config = dict(
    num_hidden_layers=9,
    hidden_size=96,
    n_experts=32,
    experts_per_token=1,
    d_expert=128,
    d_shared_expert=0,
    hidden_act='swiglu',
    moe_layers=[1, 2, 3, 4, 5, 6, 7, 8],
    router_score='sigmoid',
    normalize_top_k=False,
    routed_scale=2.0,
    balance_loss=0.000576,
    balance_bias=True,
    scale_expert_input=True,
    init_std_router=0.0199,
    lr_router=0.000724,
    num_attention_heads=3,
    num_key_value_heads=1,
    head_dim=32,
    vocab_size=15098,
    norm='layernorm',
    norm_place='pre',
    norm_eps=1e-05,
    positions='rope',
    rope_theta=10000.0,
    rope_fraction=1.0,
    qk_norm=False,
    attn_scale=0.177,
    tie_word_embeddings=False,
    parallel_block=True,
    init='normal',
    init_std_qkv=0.0509,
    init_std_o=0.0,
    init_std_up=0.0509,
    init_std_down=0.0,
    optimizer='soap_variant',
    learning_rate=0.00492,
    beta1=0.95,
    beta2=0.99,
    weight_decay=0.021,
    lr_head=0.00805,
    warmup_steps=200,
    schedule='wsd',
    decay_fraction=0.571,
    decay_shape='linear',
    final_lr_fraction=0.0,
    batch_tokens=32768,
    max_seq_len=512,
    doc_mask=True,
    train_tokens=227800000,
    max_steps=6952,
    dataset='wikipedia_en',
)
Below are experts of layer 4 (counted from 0) of a mixture-of-experts language model. Rows are named router (the router's row for the expert) and show model dimensions 0-95. Each number is 50 + 15 x the weight over its row's rms, rounded and kept within 0 to 99.
After each expert's rows: a language model's description of what the expert responds to. This comes from a sample of Wikipedia text that the model never trained on.

# expert 31
router:52 51 41 52 53 28 41 65 31 59 35 69 29 60 57 61 43 19 36 40 23 41 61 34 47 56 28 43 72 41 73 53 49 29 67 56 64 52 61 58 70 89 67 61 42 50 49 34 38 13 48 55 58 48 64 35 28 45 43 39 61 55 43 59 81 47 50 36 76 54 84 54 55 67 26 31 51 34 40 38 58 73 41 34 34 40 36 72 53 77 49 57 64 39 62 57
Description: Single vowel pieces. Single vowels and short syllables inside words and foreign names, such as ch-a-os, sl-o-op, Matyld-a, P-u.

# expert 21
router:57 48 49 44 28 27 41 39 38 59 21 67 35 57 57 40 51 35 49 50 23 59 85 58 31 40 40 49 62 37 55 38 37 44 52 39 68 79 50 60 62 82 25 59 26 60 62 49 16 30 40 72 38 29 54 16 31 62 65 50 47 44 44 62 80 46 53 57 76 48 53 69 80 71 38 48 64 52 33 34 48 47 51 49 35 53 54 66 49 58 59 57 75 36 53 60
Description: Piece after capital letter. Word piece just after a single capital letter opening a name or word: L-ic-ense, L-us-aka, B-ene-ath, Mr, LP.

# expert 6
router:61 68 32 40 51 53 35 43 50 61 59 46 55 67 58 54 48 25 82 37 17 47 67 62 26 39 40 60 63 45 66 47 24 33 68 34 72 49 30 40 52 69 55 70 50 54 66 55 45 21 58 54 58 45 65 18 56 45 63 46 43 52 57 47 47 50 65 74 66 42 62 49 81 76 43 41 80 27 38 32 31 62 43 21 52 25 64 28 54 53 38 61 51 38 66 25
Description: Word-initial prefixes, opening brackets. Opening parentheses and quotes after a word, plus prefixes such as un, re, over, under after verbs like is or was: un-able, (25 March.

# expert 4
router:31 39 42 28 27 54 46 69 34 71 47 64 47 69 76 60 18 40 67 48 52 34 42 51 55 46 40 42 61 38 58 58 43 21 45 54 55 52 34 69 69 71 62 56 47 49 51 58 22 51 64 47 65 53 70 27 41 63 74 45 59 66 76 67 46 32 25 66 63 53 47 69 82 73 29 51 72 24 51 34 63 46 12 35 66 44 41 62 55 55 53 60 64 37 39 49
Description: Infobox and list punctuation. Colons, line breaks, hyphens and degree or minute marks in infoboxes, taxonomy lists, coordinates and track times, such as "Suborder:" or "4:20".

# expert 26
router:47 30 10 51 28 52 34 63 43 75 43 43 21 81 52 62 16 37 68 44 25 36 57 40 44 58 46 67 51 45 67 59 32 34 49 41 49 61 65 56 80 56 67 67 50 57 45 38 31 53 32 62 60 49 63 41 31 72 70 21 48 47 61 36 52 45 53 71 62 56 49 71 56 90 40 57 60 49 40 41 32 51 49 61 57 45 36 49 70 50 42 45 80 26 65 58
Description: Preposition plus the. The word "the" and merged forms like "of the", "in the", ", the", as in "As of the census of 2000".

# expert 23
router:47 59 43 52 43 40 25 64 37 69 31 76 35 46 52 62 19 35 58 51 26 40 52 46 25 57 19 54 55 20 68 57 39 50 81 56 53 43 69 48 71 75 50 69 39 57 47 24 50 45 41 60 63 50 56 45 38 60 56 13 55 61 50 57 65 37 39 73 69 63 52 68 72 52 43 45 63 51 21 52 58 75 46 37 23 64 55 54 83 64 66 49 39 32 54 65
Description: Noun adjective suffixes. Derivational endings that form nouns and adjectives, such as -al, -or, -ical, -ation, 's, as in liberal, electorate, transportation.

# expert 18
router:43 45 29 34 38 44 58 51 39 70 46 71 47 69 69 62 21 39 63 37 37 64 93 33 55 70 30 66 42 36 80 29 47 51 43 46 43 50 60 46 76 59 48 43 50 45 77 43 27 24 26 72 45 42 60 43 35 48 75 32 59 71 95 62 61 50 53 80 69 34 53 66 65 61 39 58 64 45 41 36 53 53 42 52 42 41 48 49 52 33 46 59 53 37 40 41
Description: Nationality and place names. Whole-word national, ethnic and place names such as American, British, United States, Pacific Islander, often in census figures, sports and affiliations.

# expert 9
router:68 82 50 36 54 38 30 64 41 56 26 69 27 48 43 61 33 50 45 41 12 65 51 70 51 49 31 41 69 28 59 39 31 39 70 32 47 55 41 63 60 82 34 63 52 71 68 38 45 50 45 52 39 41 80 37 45 47 79 38 62 41 43 41 62 46 39 59 68 47 58 57 65 52 45 64 55 24 16 38 55 85 53 46 30 59 36 37 55 69 67 42 73 33 59 52
Description: Mid-word English syllables. Middle syllables inside long Latinate English words after an opening consonant piece, such as imp-an-eled, ac-rim-onious, p-ow-ers, inc-idents.

# expert 0
router:68 70 33 55 47 36 28 69 52 63 45 79 27 69 64 60 40 35 48 42 26 28 49 59 17 40 64 70 48 41 76 45 14 31 64 50 41 38 51 41 56 83 55 76 29 64 51 30 42 38 33 69 55 63 57 36 37 64 54 22 48 43 47 58 55 50 66 64 78 34 55 58 55 86 49 68 43 40 43 20 64 61 53 37 58 38 53 31 53 45 55 42 54 47 57 56
Description: Word-initial consonant pieces. Short opening pieces of a word such as th, st, -d, -b, often after breaks, table pipes or hyphens: break-th-rough, mid-st, or-th-odontist.

# expert 8
router:38 66 34 37 15 36 43 61 32 66 59 51 43 63 55 47 38 43 42 47 36 51 54 75 50 52 35 75 66 36 55 44 36 17 80 30 44 74 70 47 48 56 43 73 50 52 66 40 46 19 35 77 62 53 61 44 53 38 66 31 52 36 42 50 70 57 47 58 68 60 48 72 61 74 37 82 75 29 22 33 73 67 62 54 47 43 46 71 49 44 59 67 55 55 49 29
Description: Mid-word English stems. Word-piece stems inside common English words, often after a capital letter, such as T-ight, Le-ast, g-reat, Night, east.

# expert 5
router:63 79 26 42 31 24 51 73 31 65 53 54 60 65 53 77 32 45 49 38 46 56 47 41 52 57 43 54 52 31 45 28 30 41 49 38 39 38 50 52 70 84 59 68 47 50 59 42 33 57 42 51 50 47 50 41 56 41 73 35 80 58 86 79 54 27 20 61 68 42 49 84 54 56 46 55 64 45 31 45 58 27 19 41 67 37 65 56 51 73 39 40 59 42 54 71
Description: Infobox numeric values. Single digits and short numbers in infoboxes and tables, especially height conversions, scores and coordinates, such as 6 ft 0 in, 1–0, 93 kg.

# expert 3
router:76 25 32 52 42 28 37 80 41 66 57 41 24 59 62 59 52 29 40 56 34 60 50 45 37 49 18 38 54 58 52 33 35 19 57 38 50 66 37 50 43 54 53 57 54 77 56 51 38 54 53 66 62 58 55 25 56 50 83 40 64 32 47 65 57 36 42 59 58 47 54 80 64 59 40 51 65 27 39 16 43 71 36 26 29 42 48 77 71 58 69 49 68 49 56 75
Description: Lowercase English word stems. Opening lowercase stems of ordinary English words that suffixes like -ing, -ed, -es will complete: fl, sh, car, cap, ce in suc-ce-ed.

# expert 22
router:68 73 27 37 40 34 40 63 41 83 48 70 57 65 77 49 28 58 47 47 32 23 61 54 46 61 35 27 67 60 56 60 41 42 56 50 40 56 43 53 76 62 29 69 34 45 56 53 10 29 54 55 66 42 51 53 32 69 82 11 71 71 76 57 46 45 45 69 63 55 33 72 65 62 49 38 49 46 48 25 70 51 50 43 56 39 43 51 48 43 55 54 74 37 43 46
Description: Section and table labels. Headings, infobox fields and table labels in structured articles, such as Climate data, ==History==, "| Party", census, Species.

# expert 7
router:74 59 46 41 49 33 24 64 33 62 46 69 46 60 43 75 30 25 63 47 31 51 53 65 39 77 52 46 52 49 63 30 35 49 74 45 67 48 63 43 59 89 55 54 32 57 43 58 20 48 57 70 47 40 40 25 49 51 64 30 34 34 53 50 61 47 42 53 84 44 54 63 81 62 43 68 72 52 25 39 50 69 48 51 29 30 31 72 58 41 88 57 49 42 56 49
Description: Word-start fragments after S. Short word pieces right after an initial letter, mostly S or N, beginning a word or name, such as s-id-ereal, N-um-erous, S-ey-mour.

# expert 12
router:62 35 31 56 48 27 58 59 31 65 26 66 24 49 50 70 33 30 54 26 33 37 71 43 29 70 46 42 67 53 94 45 30 35 66 40 49 46 69 75 59 77 62 66 33 75 52 53 37 52 28 57 64 40 57 45 52 67 47 45 36 37 51 67 50 41 25 56 59 50 54 53 42 57 38 54 70 42 48 17 44 67 66 30 30 44 73 60 67 51 76 36 57 47 46 61
Description: Inner letters of foreign names. Single letters or short pieces inside foreign proper names, often German, Welsh or Latin taxa, in tables and lists: Dris-c-oll, Gim-l-i, Forssk-ål.

# expert 29
router:61 38 35 45 40 58 45 70 43 77 36 26 41 56 54 53 31 26 66 34 28 38 78 47 38 60 39 66 46 48 79 34 40 44 59 58 67 62 32 60 87 56 64 65 34 58 85 37 30 37 46 48 71 40 67 38 54 40 58 40 58 55 63 38 78 54 49 59 42 31 76 67 58 90 38 60 55 43 24 40 53 38 51 45 39 40 41 59 60 65 55 52 71 39 78 57
Description: Prepositions and "a". Prepositions and the article "a" after verbs, often merged, such as "in a", "to a", "portrayed by a", "with".

# expert 14
router:52 53 37 57 39 46 42 51 48 59 54 53 36 90 43 47 35 32 51 27 00 30 49 70 34 62 20 46 55 39 91 49 44 09 55 55 64 66 37 45 71 59 43 64 57 73 75 46 30 43 32 74 65 51 56 43 48 59 68 38 57 42 69 53 50 40 40 44 69 39 51 63 49 67 27 42 65 38 51 35 41 52 38 28 47 43 47 72 67 41 43 52 50 52 60 60
Description: Date connectors. Commas, spaces and prepositions just before a day or year number in dates, such as October 10, 1968, In March 1999, summer of 2007.

# expert 11
router:58 58 22 28 29 38 35 65 50 73 42 78 57 67 78 53 19 46 48 18 51 43 50 45 43 59 49 59 60 28 67 51 45 42 48 28 69 55 52 57 70 64 50 72 40 51 54 40 07 47 20 63 72 39 63 43 38 60 69 48 42 33 82 47 57 55 60 67 72 29 49 70 57 66 53 38 55 31 35 41 60 41 33 50 28 54 41 58 41 57 65 75 67 44 44 35
Description: Table cell separators. Pipe characters separating cells in Markdown tables, including empty cells and pipes at line start, in ship lists, election results and sports tables.

# expert 27
router:50 71 41 39 34 24 47 39 59 68 38 43 40 52 32 63 47 43 33 36 44 66 84 74 34 78 33 48 64 42 66 39 33 35 45 29 65 55 70 51 83 53 51 60 62 55 54 30 41 31 27 51 62 52 61 24 38 45 87 48 49 66 74 63 77 28 49 69 79 49 56 69 54 52 37 62 45 23 50 36 63 41 34 48 54 46 66 64 76 50 51 64 48 32 54 44
Description: Romance name openings. Capitalized opening pieces of Spanish, Portuguese and other Romance names, often in sports tables: Car-men, Santa Ter-esa, La Cor-uña, San, Saint.

# expert 19
router:57 49 39 47 45 27 13 48 52 62 25 87 32 73 45 61 28 38 52 24 37 35 60 69 58 51 44 55 52 56 77 51 24 34 58 21 60 56 26 66 75 65 42 85 53 51 70 43 21 54 52 72 60 36 51 41 51 67 52 47 32 47 64 79 45 61 71 68 60 46 51 62 67 59 44 55 64 46 45 37 60 67 50 27 25 43 33 57 65 44 42 53 59 49 42 53
Description: Sentence openers. First word of a new sentence or line after a period or break, such as About, However, In addition, During, He also.

# expert 10
router:58 63 38 42 41 33 51 62 48 73 31 72 52 47 63 69 25 21 54 48 32 54 81 32 33 56 31 45 64 29 57 48 27 37 93 28 41 60 57 65 55 54 42 55 53 67 46 09 39 39 36 59 50 38 62 46 45 80 48 55 44 34 50 64 64 52 25 62 70 33 71 71 61 58 34 45 55 46 26 21 40 64 60 43 46 50 74 65 63 51 50 65 49 43 42 46
Description: Personal and place names. Surname pieces, given names and place-name parts in people and place names, such as McL-augh-lin, George, Hill, Brown, Jr.

# expert 24
router:59 33 52 38 22 15 53 40 36 65 33 63 56 74 56 62 45 18 53 50 29 55 89 42 60 62 47 50 41 43 85 42 30 30 55 52 58 58 60 55 75 49 53 75 50 67 66 41 39 43 21 53 47 27 69 33 45 53 53 46 58 37 48 71 66 45 36 80 61 42 63 48 51 72 49 46 44 18 50 41 47 43 53 51 38 28 57 73 69 30 64 69 59 33 57 58
Description: Non-English name syllables. Pieces of South Asian, Arabic, Slavic and East Asian names, including raw non-Latin bytes and Q, J, Kh: Dh-ak-a, Jakupović, Zeng Jian.

# expert 20
router:73 47 40 33 42 36 34 49 42 67 32 66 25 59 62 45 28 30 34 31 28 34 81 51 44 44 19 65 40 27 55 37 31 38 86 44 64 51 39 75 82 69 63 64 30 69 57 31 48 36 51 55 76 61 65 44 46 47 45 21 68 45 59 59 63 57 46 44 73 46 49 70 44 62 45 58 62 53 34 41 53 59 60 44 33 51 44 38 66 51 73 28 72 37 49 52
Description: Verb inflection suffixes. Inflectional endings that complete verbs and nouns, such as -ed, -ing, -ated, -s, as in recapped, speculated, ranking.

# expert 13
router:53 60 25 50 39 53 51 66 27 62 42 58 41 67 73 59 21 29 40 61 50 52 69 62 47 50 51 48 59 43 68 46 41 20 61 39 21 58 45 61 58 62 45 63 48 68 50 42 46 42 45 50 55 44 79 48 46 30 57 28 39 68 59 62 65 56 28 68 61 36 56 67 49 63 32 59 64 00 33 30 53 83 58 37 19 46 59 56 66 68 80 38 51 41 58 25
Description: Mid-word pieces. Middle pieces of longer common or foreign words, such as arche-ty-pes, psy-ched-elic, te-lev-ised, Salad-in.

# expert 1
router:54 35 51 43 32 46 25 65 37 81 57 43 23 57 37 48 16 45 59 19 32 38 47 59 27 57 27 71 42 54 78 32 31 37 63 45 63 53 46 51 63 69 56 70 39 62 66 34 33 55 49 74 50 28 59 50 49 59 58 36 54 54 74 35 68 35 43 53 72 50 73 78 63 71 49 40 78 40 38 49 60 50 52 40 39 29 56 67 44 59 63 27 76 45 62 41
Description: Conjunctions and connectives. Coordinating conjunctions and linking words mid-sentence, such as and, or, but, to, of, including ", and" and "Appearances and goals" headings.

# expert 17
router:52 41 48 51 36 32 64 68 40 74 44 65 41 67 63 67 39 16 56 40 41 34 63 58 20 37 61 66 60 52 66 72 49 28 87 50 37 51 50 75 50 65 44 53 36 68 56 45 35 25 41 69 58 61 47 30 59 40 58 31 42 35 39 57 84 51 41 58 71 44 81 61 50 65 32 61 66 32 35 29 41 39 47 41 42 30 59 66 69 56 89 50 48 43 43 40
Description: Rare name letters. Odd consonants or letter pieces inside foreign or unusual proper names, such as Monte-f-usco, Ben-f-ica, Mc-N-air, Ta'-z-im.

# expert 2
router:65 50 25 41 41 36 60 54 30 57 49 63 33 61 59 65 30 49 52 40 40 36 63 55 35 67 22 61 56 44 79 47 24 46 65 58 46 64 60 55 52 63 36 67 22 69 53 07 41 42 47 61 64 34 47 29 31 68 69 27 51 46 84 65 86 36 47 51 56 40 56 56 73 74 39 66 43 35 26 49 54 64 32 34 48 32 63 53 48 41 45 48 70 28 57 41
Description: Year final digits. The last three digits of four-digit years after a leading 1 or 2, in bibliographies, birth dates and terms, such as 2020, 1989.

# expert 15
router:73 50 21 29 52 42 42 51 44 62 42 46 37 81 41 52 36 49 47 51 24 31 50 61 27 44 45 74 45 40 64 55 37 40 63 52 53 49 45 62 78 51 59 60 41 55 61 44 18 63 48 83 48 43 64 45 45 41 56 09 60 43 56 72 74 23 54 58 56 42 72 81 58 78 33 59 73 38 43 34 31 49 34 49 24 35 47 63 68 37 48 55 78 44 39 63
Description: Numbers and years. Numerals, especially the first digits of years and centuries, plus ages, counts and ranges: late 19th, mid-2006, 25 to 44.

# expert 28
router:69 65 42 49 23 50 48 56 39 60 53 75 63 66 31 63 31 35 59 46 16 38 53 74 36 55 43 49 42 58 58 34 32 40 61 41 54 66 35 51 76 62 52 90 36 57 65 49 34 24 40 51 43 56 49 25 44 73 74 03 74 26 66 73 49 45 41 53 55 47 72 65 64 78 35 61 64 50 46 39 37 45 60 56 30 57 54 62 48 50 42 42 64 49 44 41
Description: Narrative verbs and nouns. Common verbs and abstract nouns after "to", "in" or "was" in prose, such as began, released, died, in charge, in regard.

# expert 16
router:63 47 43 32 48 52 49 65 33 67 65 61 46 76 46 57 28 59 51 59 23 50 53 74 19 59 51 59 40 42 81 34 25 33 70 12 40 44 50 66 49 69 63 54 56 64 52 48 32 52 28 83 38 47 52 40 33 36 73 16 42 46 44 52 69 55 46 46 64 47 76 60 75 74 48 58 54 42 27 35 63 59 49 36 43 23 44 53 59 53 72 44 77 43 51 48
Description: Early sentence/word pieces. Capital letters and short pieces early in a sentence or word, often right after "a", "an" or "the", such as a-w-akened, an-k-le, He, This.

# expert 25
router:64 64 40 32 34 49 14 70 51 45 54 85 61 59 36 69 32 19 54 40 23 54 64 55 30 58 52 58 59 38 50 35 47 36 65 53 41 55 33 60 66 49 64 63 23 42 55 48 33 31 26 51 56 43 80 34 57 45 66 33 80 43 68 81 60 47 46 80 50 38 59 59 58 63 24 45 73 53 49 36 30 58 36 55 43 41 39 51 54 61 58 48 71 54 71 23
Description: Object pronouns and particles. Pronouns, people nouns and verb particles after verbs in narrative text, such as him, them, himself, out, up, students.